Weights of a small mixture-of-experts language model, trained from scratch on English Wikipedia: 8 layers, 339M tokens.
Below are experts of layer 4 (counted from 0) of a mixture-of-experts language model. Rows are named router (the router's row for the expert), gate (a neuron's input weights, with its number), up (a neuron's input weights, with its number) and show model dimensions 336-447. Each number is 128 + 24 x the weight over its row's rms, rounded and kept within 0 to 255. Numbers have three digits each.
After each expert's rows: a language model's description of what the expert responds to. This comes from a sample of Wikipedia text that the model never trained on.

# expert 19
router:121111094083075130110120151111101161122186138133166131146104148119096137103147110144116145101150136123163112168153129168146106111112104093123132166144116133139181151142102117143114080119108131129128164099115151129102132169154095166129085127122154148093135178130158085115090128122142137142160100127148146159110101116146094142113134044106
gate1:092188117157127146156102111130112073155157107098115124165178110153094132153105122150095121053140118142083100140163137163130083149100076113093119145104092121154163140114154117163142093103127102131116149181134142112130139146163105120157134112115142166120159102104122092120184166142110131139113140153131104126146176165118134073138130122139
up1:074151065135149104178160104117127109160130123108144092133122120144101146162141142141151163181157131106105138162098140132100136135133135085113091166132105082097141106122070138099128182191118161094155127096146106117121160123124124155127129151132175094110114137118119155142135095156136092146117102150133115121139128102075151162128121133130
gate2:127124111160134165138121094181134113131141150114109157137135167138130106136156096109089110120166136140094143132169176105119130121106100123098076194106182117133160158125123097104144097100157092098147155154120129131119139196099120131108159106114142135115111067138136129124132136124131094073095116150137111137137154159114118113154112155098
up2:165113149136112098125173141086127116134111143145123168137140122118120147096125078125124113159107128107162151113087154128099114125108148166104130101164150119113129166138146179149116103142110113144174135131051154147158118123073088165148143131146168141148130148139119139133129101159165109125165138155094142126147097104097115153120121146185
gate3:116070147118098136142087126134080110102133179126126129099114121124146115113137121115105123118082137107101156129132118136103129142158084111119125143129083181150095105131140092103120114103108102100108139165123176135122123176120121125137132085176148142128105121104160125128134118152147110143155116140120136186131127116115132118119127137111
up3:116100097151085059103136107122082143111126088129123101151118144120111109108194095140125099156133158139136135131135126113143103097110119134134122123139187111087153074135163145087131132115187113136138097163137108138106163128123098139178145116134151106165141112084152109106085095071153128174125141113123134079136102158136143108137098113080
gate4:118136093118110084130122047098163075144114115140114127122180133140078130133126123133122151153149150154169139115126134131126148138112102120125179115144126111130131153126115134142147124131135097098119134124115104110120163138098119112125099137141106101099121114148127146129180147149132160094093111132106139111177134159132109125120109130141
up4:129126102140136106157160136080156086184107104132114137082134098146101123132178119108200144160173151139158116158110131132145181108110128114143125126108133137132090169107115127137113109109087139105147137103138117124119126124171147122130128122162151109119117114106119142130148088091144083112162142139172155095133146131160112133131100107119
gate5:147094158150125158132123119161161097116126123123128122169129116139068110111116099126136146133144124117119132135106145128125171132136091134121127155093128117179153134160106122130146114187137136116111162087163082118162126106161136113129156132097114105069128149114116143120151168107157139136143145119103123132117107142139117137123119160127
up5:135145137160138183110097133140126141116135113116150126098114133122136132106138135084158082221096149111075137135120091159083117169164134179122112166089119138147089130191135133106145108086129110115128099116145079129137143119138110091148151113152119114132120151129193180158128135110119160155094100151128106109118118102147168110126137181111
gate6:144159144119101129117136152144170150149087132133147190156128132097114079149092134157140145127123074144114134173122132147126136115122137136156111086133163120142122098111090139123140094120136101112078084184112147149150107081161151111122118150125146137111115098108093102127090134168082124121130136188120129139097124132144142120115123087133
up6:108164134107112120113155145083109138132127144091160179128160114109099131122115149112105145110159118167163109130148155165124105127133100090115093118140123103149139084148116174131108129119141146107116101111108152135093099125171098157107114139116165143091100132150097126115133098177162129154113104155130128099126128127140158126144114145108
gate7:132157146102141147150095108113174119107100132116123146093165131078098158150154111135140167146097163145139147127130122103093100131092116113114113141110143153152142113152136115149167187133123128114112160124102152105127101118078110136164133133121194123157103131105115152148145145130120098121152150130151146114115157090158113101154117132147
up7:127138133152122129130111129148128125158152143159137162137145147149115074083150155157099113119103145090167112127112158149136186097151143159146133130174137141124115145121133115124120161155116085129120143139086142082151068138126134128135131108120162164162140129138088165091148172121120144138161122140175123164088114115086101105160088124145
Table row starts

# expert 49
router:086125118107133133121102105138136124129122145145114128091116159118113147126134088104114155090136128148142117175135168136109136098138103080114138138143063173158160148121120126150136104166142168126121141116105156121082105128129147170122111170149142142116158123092117107146103095089142123139150110097131166159155147118156105145108148118087
gate0:101152102112074153152144123120165135147110126130100088093160113085132155169104125113094122077164104156107144107153137102128127098137128130143137101123090106067124125112151134112145132144131132127074114139082120148108128107102097078136095127138180149104075162181108109133132102144121129118099162152135169142130107144156149077102141145101
up0:099134157155129145162080113143139145150073156157168113104120107144143101098115120111154123168105142081142123117100121135124125128148145129141183130134136116142184161124117138109114126165166153166128124096136166148137095118137117174129138146097131112126124147152118134189138132105120132138131158052121132144095124127079121159086152118126
gate1:116105143115144117136143126129081130146109164134101163123109105161115151133114111111179104150125093160146151140166121134115090134122109147158103151152135165135114111160125091120176166127117122106128094102193097163159136088116103126134124125170136133111098078157111115164142119131083142117141155106153131115143093089155136102141100135152
up1:145104101131150144157062164126121136145132146146116102114113128126087123118115180168169136143144170165132079155131086116134113129117092152140134119101093106136144151178128123087145166096133161123170129190121169166124133140134111127162155156169127154137154110167131088119094167119088141131107088129126150130149152107149115129136101138126
gate2:143132160108102091143121108141128116098119123138109138151133130116143119126097119132164108123127107136145116132122107116088137138099151156133089096151127120124092100133146124154054127103146154157128093138132109172106090100131124115139110180118129161151163134099124165160103125107093125128115099132161149087137090186150131123138082130136
up2:117140168092127115124159128112147138088135119139152116164159143122108079143123104096118124094126179108132119176112144070134139091175184113119100165110153098128127111141171161091143130093108129113170150161105163092138150150108103143121115094141131142119094171133107125100120159161139130137145144157111113120083097120145139135114135174129
gate3:154127126111126122141127135106165144112108148127103145097146141094118118169130086111105180095146142099122177102115145127105136072114067125142121137120096127130120096169130122070154089143081119123138110135096150137107148056142116136106130091082180117122161121106127129157121129164101158073139097111093078148123135119090150105107152106138
up3:101151145127124093126137125117107143100144111117149118091127092129104113104131141122075141108113115148082141126149177144144111125127099186116144111132130136163139121126115130172142125126153082121145105161138143095157125138158134165134145127130136105167133149125154137134111134110163156128142104104148085149149141138090131126150118120126
gate4:126095124147095179108128110114160122118144106114141103085111154158186141138112148129134127118123134107142108096105106134132102125140146072175150070097127135162127171111130144110125121111136146134119090170100147137100139146130085125124117136106121126137143175126118146073120081135163103124158122155153155113136088117127117164125135117089
up4:119089142124130117105131111114136120143121116146103155131154124150117143101131125135112104133144124118121109145202172120157129127161152151140124128097139125148135135145126102132098139096162159119160094137161098106142126122166152142148105138160123126095157151121133070131135126148168132121126125149126106134142156140164126151093123142131
gate5:113157106086124162163121096130170129120107103197141173138120115123122124100111136088196142123121173147134153098169105099160184149104144158137146123119135130137094095178119122137126129134123097134090112129124134108123123125113106137136153133132118138131137142126145129121132103126146148075101143098096169131141069133099134125152127145107
up5:113118121154126084110141115106101145105140129159154154130136147126138136127133134135149097135121132113129156133098127119131179139129120149061128097112103109134089100128102150146124130122117144161101132103172148087124114132154155146085127098176078132125125091192150143080123128196082147145108135119089182146084136115138109109135111154123
gate6:143132104141116115103120102136127106152121082115091121071136164132102114130156125101070137134095134133132134173111146127100148100093084150123146169098159064145132113132138090111146113159150138133134153144105104127104122114130144136123127141102129073143130076124154163122115104150132168109134108129140128109132158085169137182125131122161
up6:123117135135119116162161115139119117115152156158098090148124135068125125158085115120129092138126152137172158170146155110142152106153156151102065089140135115132121134166143158101130115118093137136116111129136154127136148161143130124169130118143117091098140121141113137116142084139171110135153104129122070136144109125119144132171111146084
Name-internal fragments

# expert 48
router:100090130114098124107125139110144129176132145121134136133110175090105112123148120148113140142150131112120109145145138135107078104093119099128154151135082125177187155114109087149127079140138129110150166091155136112147110123121133180141175105129147146114113155100156103141105118079147124158117140124111119131129129131118113155118149102039
gate0:156088140160141152117109114179137138101132122118147122087101165147109155136159151192113109121101174065148147137140114102094180105080163155137104121128133118125142104151115155131136160130127153139154133150159138141097168174085083100170109132143103121150157132129124174096129081135132168107121117143153177127091118114148197117145107135160
up0:120136071140152155095116153087119128107125145088173168154088182097161136139107078156124139135110143111215112158154135156153134118133102137105144161126082142114129140140155188147098119121088126112186149154135138192155126123145150150103146114122136120117121126131106110144123121145096110137081151128157130177118097120130073095109126171157
gate1:090100166106103184117139128088106124146110093092131175129154130118136140127155181133131100103133121125081114126149132138124079168085146108108108083127123126204108126127107108099075148133132133172121088143127122162131149108120140110090097139156129102111103091122144110077140099111186115137134125153138149103091148135058140122130113146150
up1:133131148118168154117149094128149149107143094130113118120113121186138157142138155147163130101081144093131169113140125146130105141101143130155113139134134137173065130137110156090131131112173151116132162109115128162099160137131151149105100123155157140116106122158162070132161121131145105133123109126153128137139151119141165126094169118113
gate2:095128138134157135166119138141143150139130151116121176116117103106123135133112119145114106119113131089122129170141072116095098121091073128070110135168117131176136129148143111128195103124101166158123109103134113140096160181088156120126070139115121109092138086098146122157146106127138132106154131129125124109111144125079132134132149160107
up2:137113149134147107124133115173164142103150130156139150134161160150131136147101081092109158163089139103108131107092130176118103075113153128133133119170140131099119116112113097144087170143130109132102151111135133083122113167132170134122164129157104132142126130193109147156162162071119101156111130087132082105088176131108129135094116103112
gate3:157154137110109131119115084156133117133137127147069134133118106160109145148095113153112151128158127113145140146123125132122160141138156116100122094058158135155096127162091130135087200098127116166171113152175112161141119110098104084101126132121126114119114124143119166157133134115092160099122123142129165143150133133135137120124127142132
up3:133121107130113171132107122142088112066113173133110144114092109116150107134131133102097106162124117152099133096152100136133104122124131104110143092117138130117122126107119113123127121102092131151131169106094146141174115161113141122139109139104139124085121167157120152167140140150137135121108171114158117125125119057121128168154132153129
gate4:099166140114130106170129118163142124128111137093099115116139172103116119116109102134123162114132166147135136138113117098139174122150152079119182095109090098166162060154140140141124151111099119137117108107137113110107086115095119085115167115120076144132131103120098113154133107114122171133141109122114133142178092159118152140134069128124
up4:157066118132100159164158153151109132100148123187155116149127111129165138118154111085088133152099115110072128139163098089117137141160133124132130130119158148139161114162135096126132093145152130150108086137128115129078167091081155132106124131108121108160144139151131159155142115108156145144092163133134147090124129087177172131144177149093
gate5:134112150095106101127130110084156079151117125111097106119115130138153137115145094088150106198133139155142111170115131130112112140117111119158156129094077108122158169124139111155141100127134126126174143136097162101119119142144159156145123126087161125131094140150130108118120120110128089141128144096131145135134162128098119122105101108110
up5:125112157138136120128129136142130138075110094084130121136113110132132153176167122123129143110152094142138088177114143126156106148144110125111076145106138109129113129096152119134146144111158155123177120152133089123125118127141117129107144115118118173125145127124126074103102153171145145170134142139118125120126107132090104096099073137125
gate6:118096152168160156120160119091091136128146126093148119141124092131157168150139119133111140135144087135073082126091168132112151150172121114111115081149115138074157148086083083084101111125132125143126127130141130153158168123114127130100120139101109158145095146157131108086092132176132204131123119140129143134106132134080130132138124154155
up6:133103108132151117095131169136140135141139191114116139102141121131135119149137106143150129139148141122125114115149112108126127116081127131122181146124099134153124098140102122119133136113121110136135103155103140152112149139137154116118118105147117128120149116113087144168089110124169099118123178169143097147140166110139134158101132109110
Surname endings

# expert 40
router:066108119148085080103164153142126125123160131109134084117084180091132099134141116148116153179157166092146106146130135153166057123156105124117149143103109111127136155139101130148141117164129181131169109087124152157142112142171124105126123119104116153096121126158159087154137141095138128157123103102129113132185102130144103140088145119114
gate0:139122101097151115108149127134104120142122141135140158139142151121136128171074148141162104152095132099165117092114129145153148129107101179123070126107167144102118092158128136122142135127162102068185088134156113125121151104115104093102115137131104146106131140158160106122123138146125125052141168106155107118112133159079128163128176138128
up0:158088103142126112140136137158109165131131151171122173126155169086135125107103149110111157097089135142136104113121100139120141111114111170110132097069114136121103158098116057124127163149173126144159136127145138161168124087118136165146155121111102153134170140115130136154114113126137117113130130136168118085147087142118094155133147164138
gate1:126153129109137160120099126127094122126142130134151169174121086150121127125119144118099144154143120186118160145111152081134085145088115111164141145133105102093125118123126085103089162127188145121128125099144124133174160123137153113140133141090138125146091147118124143152140121127088093124124122133140108103120130140117141092127142153160
up1:104139149119163083103113103163133139157104105104099144162131150146124156093100130132176128132124178127128138079149097116094131065158151139143139136130154121093107162118112165129137132116109080168138134085130125075159149154168122125102137131150121108108139114100160125113078134149108137127125097121109159174150143106159125141130085118105
gate2:119126161108106127130158132139135125163126112126162144104149135104141113114117144093133115163088106108102133178142136152110151145155119110081136141161133131116087118146148142143116144138153092143134126146119122123123125144111132114130095073161141110120109150151177155107137098144138135106136168145092154164121105139132114124130112110129
up2:126094114107097090148128119131115152173116099111140083117128143079119160129144143083104148138138108108104166138180172120082093115154103152129154092132098124148088135123135154132161138113134156122161132140092122141183080141109121133116154108140151112126141128120131124143095144152134143095115136144115143086147121114108095097120094153152
gate3:123117086133123120128161088153148095137116146133052118112155115071089138153130103097068148129134119196122111135166109138105123145132121158105129165108172125138151088139149152114130135129147125143130132155128133144159120110101121149113123126096132125142106138112084105139091157079123119107100106179102179086189093119095157155113139143125
up3:147099115156148146120113099132133133140103139142128164080083102152084143124114195119135061119159099098144156121123100138127119163119124136136138106115162116143111153081112104082114106155158123122083131058126130158155150107148102125110130105136129104111116133131103125142077159133158160153121146099111114102152093131112141144154123119103
gate4:144109168152085108110136123118154126143100097143139127139100161142139092149110091149157079156134149121129111103153113121134113163134126084128148166080092115137129121136121132133126117073171147111116123173079124169135143081100164136137153157161096096113144158131102124094122162158165121141115156133111131109124148118119112062116101130134
up4:094115121127059138122127153150095134122146125126113110134171154132130192110132129127119119169123108176106135143109122116136148140133117114080120114118136133106109099175124130167171164125161100149140156144086120146135138134137117088139165146140132101156101060087130114110102129148103115128134107123134137118098136136112137117127139111177
gate5:148112110130127119179164156131117137110162159146128124149145134132140128118127103120143128165178099159169122163050107136135143130113128128128124130127133076110144068135121156134111161088192158133163135107171149147108127151127139110150149147161154124131150123156110129137158114151137125142133107101126122136108142149131114101143154135128
up5:169132089196150139143154114139100115112111136106120103117122144104109145154138119119134106131135164160119158111131150121121121117163157130132134129104086092149130169103106136114132147139119101104138165159085154135131115125149150155131122116119082127166139107126100153057093141117163119143114106120114163128143116146150158134095128126083
gate6:081095092148119139097153113124129141142115126120139160115143142128152132109098203135119151149113094161122117135078131149144151150148119169141136143107126144119117150128149141123135139141108167078117080100129139155158127127119115120109119084120132108162114118125129120165097120125108155130157154170160147093127147112083130095113135120112
up6:126123153162114132099099142138109112151153123177144114152126098108159151136128142165083102091143129075115116140124140127124156137149078179139120136129086153135089103139127127130165140128123126145135154109162171124142140096126139107163113104115161129152164084166130140131098109111098093129110097123136120100164148147110112140117122116125
Auxiliary verbs

# expert 34
router:109115146145133147088133134133131124135161124140133064122089149112120133090089121140159163113148098094128113119152159141133112106097120131107161141136121105136154131116124116146181126139152128105118152143099159118097111141147107165126079102091104186135109165160126134114115124066127115154142101101093154156148125132146120144097144097135
gate0:115122155156128120148135129106143118153107166106118133159108106127185134102169168115104130113118130132144173128124164160139122149131137097162146169129114108120080111153161088139070132127166119070118124139140108125089128137094142139118157168147148137109156160089146152150086132076145122135120107095140115128115150113144120128113159079099
up0:150150125122124121121186153129126130111093114124117120154132124157122112121134188149145153132152171105130145126143113123154127093094107148144096140142136164103125159148108066122153146143162149105112133119105171072128121112174131132126118165137147088161165148137135116118116171123105153148115160154142157160120104125095124124153081086109
gate1:109138116151171155174132148114171091144127149120097102125118141106135121092141170118164121105148126162138180137132160155127137132172107101111139125113142112113094146126157133122144131095159128118144111135125105121133121096105154085143180122090124103122137126112130109163115087094114102089122065133143090091118132108128099131111121119149
up1:128097107138197120150139153177094139106125101066116135107119136132138144144129129108098085128164117170129164138140144133104127094094132122129109138137131143132115128122154079131145144138135114106090105105111122160063173138121095076108106103131174128155171097169136153134159098116142154167155095132161148108143116123123161111130137135111
gate2:155095147114159160109143133119155058134140155117118136148117111103140140131132139162159160135076134122157118131132122096161153126112134110137124104133204173131134136092126129110124113112172137113095078111144151114152083145082110106079168167089124142170106164113089113133157109121139110102131071154127119083118147126094138137078172162163
up2:108128116127112139114136101151119132120128140122131100154099132162058107132121100147139168161110141153116109123155137141134128127126159162122136113127128191140123081108101104091091129125120117156114145158139132113156095137100081149157142121129086128148147121139078102154116129116086139135187165146076127079085109171086088148141094137188
gate3:136099130154110114087143090162093135125138169139129163163106159143162119115128124089110104106112116148167109110130133121144103107121114127120127132109049143154132104149136137115138148114120139142118195144106141162191114114113145085186115143102139125139126135151150137175063111141090141149115124135109116132136121123127085122147107091182
up3:136162120129122140122113106077104131146135092183141114125078117108132145141141148183163135100131126104114100131141112129122109125059085160140138138127144133134152103139148094129131184119169169104104084098103112140112149130182145148115119113183152108116171120128134109119128110117104097081125129124176110158117139111110150142131104148072
gate4:163133147079137115109127096168136125123160095106167148109125100154147105121093131127156110104127106060112118104120125159133138122168107165126099131129143153107166118170112175150100159123129096109149090118123108159147101130160108161119114127135103102149186156147132096115109125154131165113110158187120132125120162132078128104159134127143
up4:117124113133146113113121152089100150147113147134118122118083117091127118119114120137120089113127100137110126117162135116104104130142128137090156146145156122105091114124135115148112117109088137141100157100133106116156160165119135109093150138159088116112138129125165118119159128163124148134141122092126158119147100105118113134176148104176
gate5:127136104124130116106112078120094143112103138146107116124116129116144128115111120088158159127067116114107170161108114149121141135120149140168130106130157151116137143177121064103093087099144086104128082173122148113156089177144122114154127177125104126170105132145137114129157129148113115135095140141124113140157142152160172110140169130151
up5:134152124091164135108099102092108128133123134159116140119119145113087124085144134146096147112092094102139118140177138099129112132116124132102121107117118125152115156120109131114121112118084139149100136087145115095156150125143099121089121105096155172155154110170107090119116139155121142151155093120126160149136100121175116159176125131137
gate6:129128122151128105076089123163140089112102143137126113151133155086120131122179149131088083141105139159091132118150134074145140093122128130105140095100101087143118121117143122142112134131138130172160143145100123125129155110096141167105098141129143124102121145125131133126121125137111167106124092138147087141119135127117137110180140134155
up6:124101150119122117126173139126113126150128119117106129114148117145130110152126163064135086151159135156156112127116093118124115125078162098117107150122143115172120121112102163146106151155148143126173157137144102078122144136108115133112122115116126143091138128153105101120116158081141087111116116110116118151134134144143154120112103144109
Mid-word fragments

# expert 26
router:130142110096120111135119153120135119153155123128150103166146141113099103107145106145095130118156130113131121135141124132127105100089121108112162153119100105153141168092091098146145102143148130084115124098091139130140096137155099134118123123083120183091095138130159126108115101118160144167137112141128146159149128119132103160121170095125
gate0:118080115130125132130166118126119112147121132098039164081104151148131137111118114114136080143124139147131135167151118147149107123114125125117128128156130161135119082122125131125133091100122087117126138172101133170128086118109131085148120056149173166110127094134153139126097127127122141112142196112126157105108132201136121146110127138131
up0:128117135133107118129093133147126128137142097128124129174144144112157162122104105133120122097130091135126167190182104087140102114109151105123132172132130145145144131083146099157122163071097150111151121176116123103117116180108111109072137114133111146142122139132089088137135103129129113083123103159145106149165120125151135129167165115162
gate1:142131143109139135133130112077116168120123135117086147145181101123127115083091112122095094102117136112160107124096124139125129071115128147175125091174143144103174162145154125112092120127151097147099088124113133161126123130101087148120136117115145127138088128118105118186113133151140119088120116161088135165155147099151152122128129124156
up1:107106156151113114113070119129158193148178112122165151126137128149111125147101197169118141131149163069072128100143103132088115149130146148086102147148119154142121152114100129088175152152164124133076124124107105157132103118116160141117147086119159134161088118091127142120095124123081092127125108124129099116097103109155131140124134165120
gate2:135129121121151157128116106112145154131105136121142132133141120100139107160089151139082120111096123087092110147129133113130122119145105136139166148112125130124110113159107124085138124144139140150136081179144097126152111153090130129141170111117108161119089117081110122168077119159131137138100156087114102102135159092164158102123132170125
up2:110108178094120119105088101152135118098147136090103112125129171072090106158081126137124138150085123140160143128107163155129125094138145124134074140138107127127131090126091129079104152125072149130084117112164140134165133108085124129114130143108084097122127091147108125144064108140094089127123147148155166096158098128125140121130106128107
gate3:136139117121143138098124172153119134103139105139113122118125151103143174139113162111096128124157141143161134132149167111124130099130130147165122117125151160100152090153133133153101170144104106156154091186133127137146088129131119116131137139154130101134158099074101117156130120184173112136104149173112138101118104100130122106170147146121
up3:132142146156107162143132150118109109124117115100133125103106136119076110165136097131152117119126118196115144106120141108148128136104119106105143107121118105135137133121145127155133149113145136111127119075151113130122138159137156108141130126111105134156146219124143115117173134132158175107143122099142100145120130149120123119112134141113
gate4:150102143145152125128096138129136123165127120120106107160107122174099173120115140142167101083103117167122169105144096106146132104150138076165153095138107140112109137091149117118140118141136136104123155116097174104115145132141117114081097102177184118120120096152142147106125121142178139144166125093106105118105104142093138140124104121174
up4:115159145090129129106073150093160156132106142140141096118122110121122153106085109154128136127093125100140129099142145079128121115087155149162128078152131138130111130117142127101108131119138145129068166098127104176147145122129111143112135122124146091099166145201091151151090096171113120072126138150092118115074128130144167157162116112144
gate5:124118117106112086108130126103147130146148123100138126113092119134071131155115087148124108149126154142126135130128113088129069141092147145095146101101167124116138133152143191143097151104120123131111123123112150109134172074145140081113105096105173135116090124146099133090169145150068127106110142134126136128119102138074079089127136116140
up5:100096119097178131095143149123118138169113120103156094084121138121113154151156125112127139115120137106153121102127114164143102097122130155146125105143147128121176137087128120111110165095092141119115122101136153142118115105107143144144106120171106134130107097154082106117148157110141108167124126140135108163136146105094106123151125092086
gate6:113119114166106143147141097092146151134136137151121094123140114130138112131106133161176127166103154137116136148101100122104158127158188160136150059129125129120118118123130164107107138131143131087140134117129140113091116161107100098135118157154119132126099136138081151118149139109149144111112120176127140092101151128131163088135126143162
up6:127122140124103187154166168098093146103111106139163118108123129112140089133146137114150130147152127115115122125141127161156063146116136128123100146135131104121138110123146159107112154107128130124112098161084137161110122080127112149118116151135143122141116135128124129148121104147134083161139118128117078151104128103153147150164145106125
Title-case function words

# expert 25
router:108104109121150063131117167136120144096163162116136091125112134119111106136168125117119144165172136132137119158133121148132101119124090116091144120157109121122144176091098125133115129146078129127149121107172139125169126177150166116142103126117124157090094128111145123104097117131171105153133099133117116131130093124149106133103122101121
gate0:165131128186062113119104140113115119126150131164113147165101118142119140105141161129151112148135149130114162152118185119117097134101074092088143133161084144136137100153109132129135124084131128151130110103121124139135145151125150120139134102115120134111124138169121136155072122111153146077115093144147112135089148117142126127146123088189
up0:093129145128078133163101093139092144128130131136176154139143112160126158122113131120152105155134106114097120116199112104141111119165142144124118069127102111144160159132098139118130149135135077111166121182130106093143123132121140132156104122142115107146100071129169105135122123101129145062119118174179089085122164135063139124123113143133
gate1:116146144110118158109094115124162114128132140114093115117133173141087100109099136139172134100126136137139126101143097113141119112126129109142109117100107090131132121121160118095122167148113130120136112103161137085127079135161159123127105156152153141143155122121129138121163133111137172092101140135138072102127154118127145131188127113119
up1:155095126140132134123126136075128124098105098167130141101102111157153135100136102147110156101155132088137122088132162130132124141114165124158117146106130183159139141119112100154103070159154098131090167103113155106111145175165102146125171137123120157102122150106099155139100107117169091126125119083091132141138100162124166165100093153109
gate2:167153169100106110138145104147135127110125105117092095127121111113118120115131129124126117156141159141152146148039084109095149134106147141109132121149130141128146123114154105142140128120120121125113105124115098107143146172131119091155101142158148115173134154166167090117094103140177140123127155112114091118157165110154165158113101112177
up2:128112097122079142158088133108151110148115149169112105123111136114102155088124122158117088155118132130132144126155096116099086141114135151147117119107172140137110138098153192078140112157148101121086072113099105144117152132176107175129063159150144146151106119184130144156115144152114106137104121132100127148108158090125127092106122107126
gate3:171113135108101085128134142151150109129114167125068145115126105122143116078113171139126126092159093178167139119141122144133134143107177148122101116117132139128119140100126132133152095132154075143156123127095152151124065122120132131139097137168149089149132118110101101125088139110137119113121116121118140121139153138083178099146137144151
up3:149117125127158142143131132155093121150182121102093135144134115130100127152132161165118081125090122158138167148123101108092127161129128130078099111136138134092160110118124160144120099112125087122110133121097131100158101156095154137121113140162137126157102111106140145121159114152136114151096126134112133132131112113112117097112099143147
gate4:164110118118121142134166146152117100129147080132102123134098142156133121117135138155152115150129129138175106147136130125161115139140143109116163134161155154117126188155136099133116100146124104114160074151151147128139118151095128184148100118155127111127148084134137135099159108109161140148124133121115114113173135121180108110166189125136
up4:170199140159106155082085165125124148122140174133126136119103121139105149113141091125141151112122090114129129113139139130084141130134146123123127146124126112192108157139093182110160123155108192120136095114151158100127106119139144092107147116161074101158117139142094121120150166098158138165153133134148146154129110117146112106145103141156
gate5:112161138109117106121118117115134088117114124106108079113135165081147159101119120136164102120138096121102129130105114146137133149119132123121153153126098114102130073108102116131122150093167140154124142078162123169119144127162151131099139102114169128140142140121151093133145120126121131136125130093114141083146113133103142122153120120124
up5:112142092121163106124104089144135115118165170091151128157086104140169135110141111130137138127153080095135127122148133146129109118134154132102134087176163177134095116137128115147128108110130103180097118140135133106176103132130112135132082096095117188135132087103128107136115095150060134126166101086095162156123100154146158128125095153092
gate6:131095103139150136147146094167126150127127118146128095138103148110129152120130073152144102150145121132140102148160109136160131152115135156149160172113150132111122149090085115090173111138114112134148135119114153143153078140093140087151100087117141148094105134135157118113167145090168125116123118151152166126098167146118163127137128120153
up6:131187133108092159095105108108128103128107131149112155161158135165149139152170124107135121125116122121162103111127099178125100128094121153158171160166166145123174106086114130136123093143136111154157098118129141108145102106139111148122075144124094139128136105124143167135100171127125095123111156121116127149134136172131134169145132140133
Auxiliaries and stat pipes

# expert 5
router:129096129112128140140128144123144117165159130135112118140139140095124115112107133113131125133153109132176114121142131156132085095072114150107149171129125159126151133092098095121106122145117139098124135134177170141146101137097115167123142136125088111108088136136137123133086110092167107163125133137095122169127124116120119169130152107075
gate0:136098101119119135164073129142133090141114091179118161121109109130147154108080091128150125129152149124170175120116128116112155154118137130123127162084127146107099138123148145144105142121100126146080133165109121158099128102116128098129141113103106122179142101051156126155148089118163144150086109128140096082159131115089129119087138145139
up0:137132121142100150129123146114160087104125099099136137140154151132185122145174102151096120160150127135105129127135126147092082137141121139127098096140151118104149127125137139125141126141123149123120171154129153116208124135119126088138178077127148152091137130114149144135153051168141154134117090126167116175126166150142072141156181147148
gate1:111114095130127128129118123124126141122119146130114170164122129155110137106109157140117132180165093159125112122147107108107090148146121167123095100144136163058123129164100129131132148154115104153093114141146131106140133180115129090111125146149118145129127101128122113109128122109160085113101101136155163144127121127118146146122153092128
up1:123129101119132103168170127117140118144128158140118124123145146138139132173128071094127125074106142136151144101090117169100146124154107085112138136105102091131142135103133069144140150137153098104118099147118140145143141108162138167154113148115103083151097142112129101171150155127144178121114135107153122101110142085118136146120120101138
gate2:159154186118130130144135144151154084065150154122156079156114150095121105149082099144156120109168142138100138093124152135126160131153136191111140079148108106149122155141134128068135139120134138090123175114155115109133099166100145147115086143120084132125114125146160136078115127081115144131116109160148106126176130123141161094120114123131
up2:139143162124118123160139064147104086169125161145130150075127135136119125144106097165124115087105146111173149130098124093107110112144152139142118093144153135146146112093162133092126106098111143128133123140088110098131140137119099156129132139104116178109138123145145164114124141140155139154160123073140125165148119083116151151198121145133
gate3:119096144112129125073152130106104154160164110126153102158153119151122135102096092099152143124105160148098191127128099156112137172123140119127157100097126127171121075134128134114120105140123127113140141120103093139118056119136159108118125136131148134142150105106094140148118136092117116140170123137100118149153129122127070074118144116131
up3:134107139148115117131088110129120167132177095115136105096117145137131130148104129128170155121124161113068127106080114119106124118109141093158092154118094177126135157130130125123135133113170088101102122126150112180163121119144116115134104152075148150137191124125154156148065119126137124146161095112143126180139162128115110099144082139105
gate4:147125158118144132159130087141103150130130107070103131165132094112125161141154099110119079105099165168158187120157114115149122104156108122133133148145138179080128123102092127133095121135122060136148133153113127122112133162116119159164144124097111156146110119101124088136107109130140124131110134119135132149125128141124095099143112095147
up4:107117105133103133124123155123143118142096131104142134139127121150094116139167139135103123105100154124133115166139152149082142072107134118146137139173148109112091147099100084135052144129113111097082134145168137143165124121126170147073141162173143124130120112098161077145077151126125127137100145160173137158173115133139091116123115115105
gate5:100152156118145101146161131082133171104167133162055135131120143108169093129143124124112103150090132146133150115126107094158088117146121145127092103137141128089131067129097102139124128133142116147155138150100120136118141100103139161123124173119144117147078125102152134114104155130115140119112124122117124125129117185101116110066159141190
up5:136092111091136117131113157130185131158150143119157126106058114136138111145156146138111135121142119116120111112075108162124129083080130122170140136117142166145151120126123124144146123134133099126105130145127130089132097114127092111093106137135148106109136155123135135142144132109145142170166107113111133148141125102128137126134125147107
gate6:131122091142129108151159157151189169124129123128082132111126090123143105118115152088130148125099172085117160131116161137107142097141139163106132084130122152089091101173084135163118125104048124140138113185118132125114133105132131136110147140105106097123083172159198131129142177126155143134120133120126166140142137129063072125150125155120
up6:112123145100171127138147132071121094092153137160123101134115111104133143110070113105125116145138077138163114111134133100141136137129123146141142164134141149149133114146082124108169137137142162133085138132160097101167139128134130132104099080116106082137097179166142133109128135125133136118132138116168133127152092126135162128096116152146
Institution name words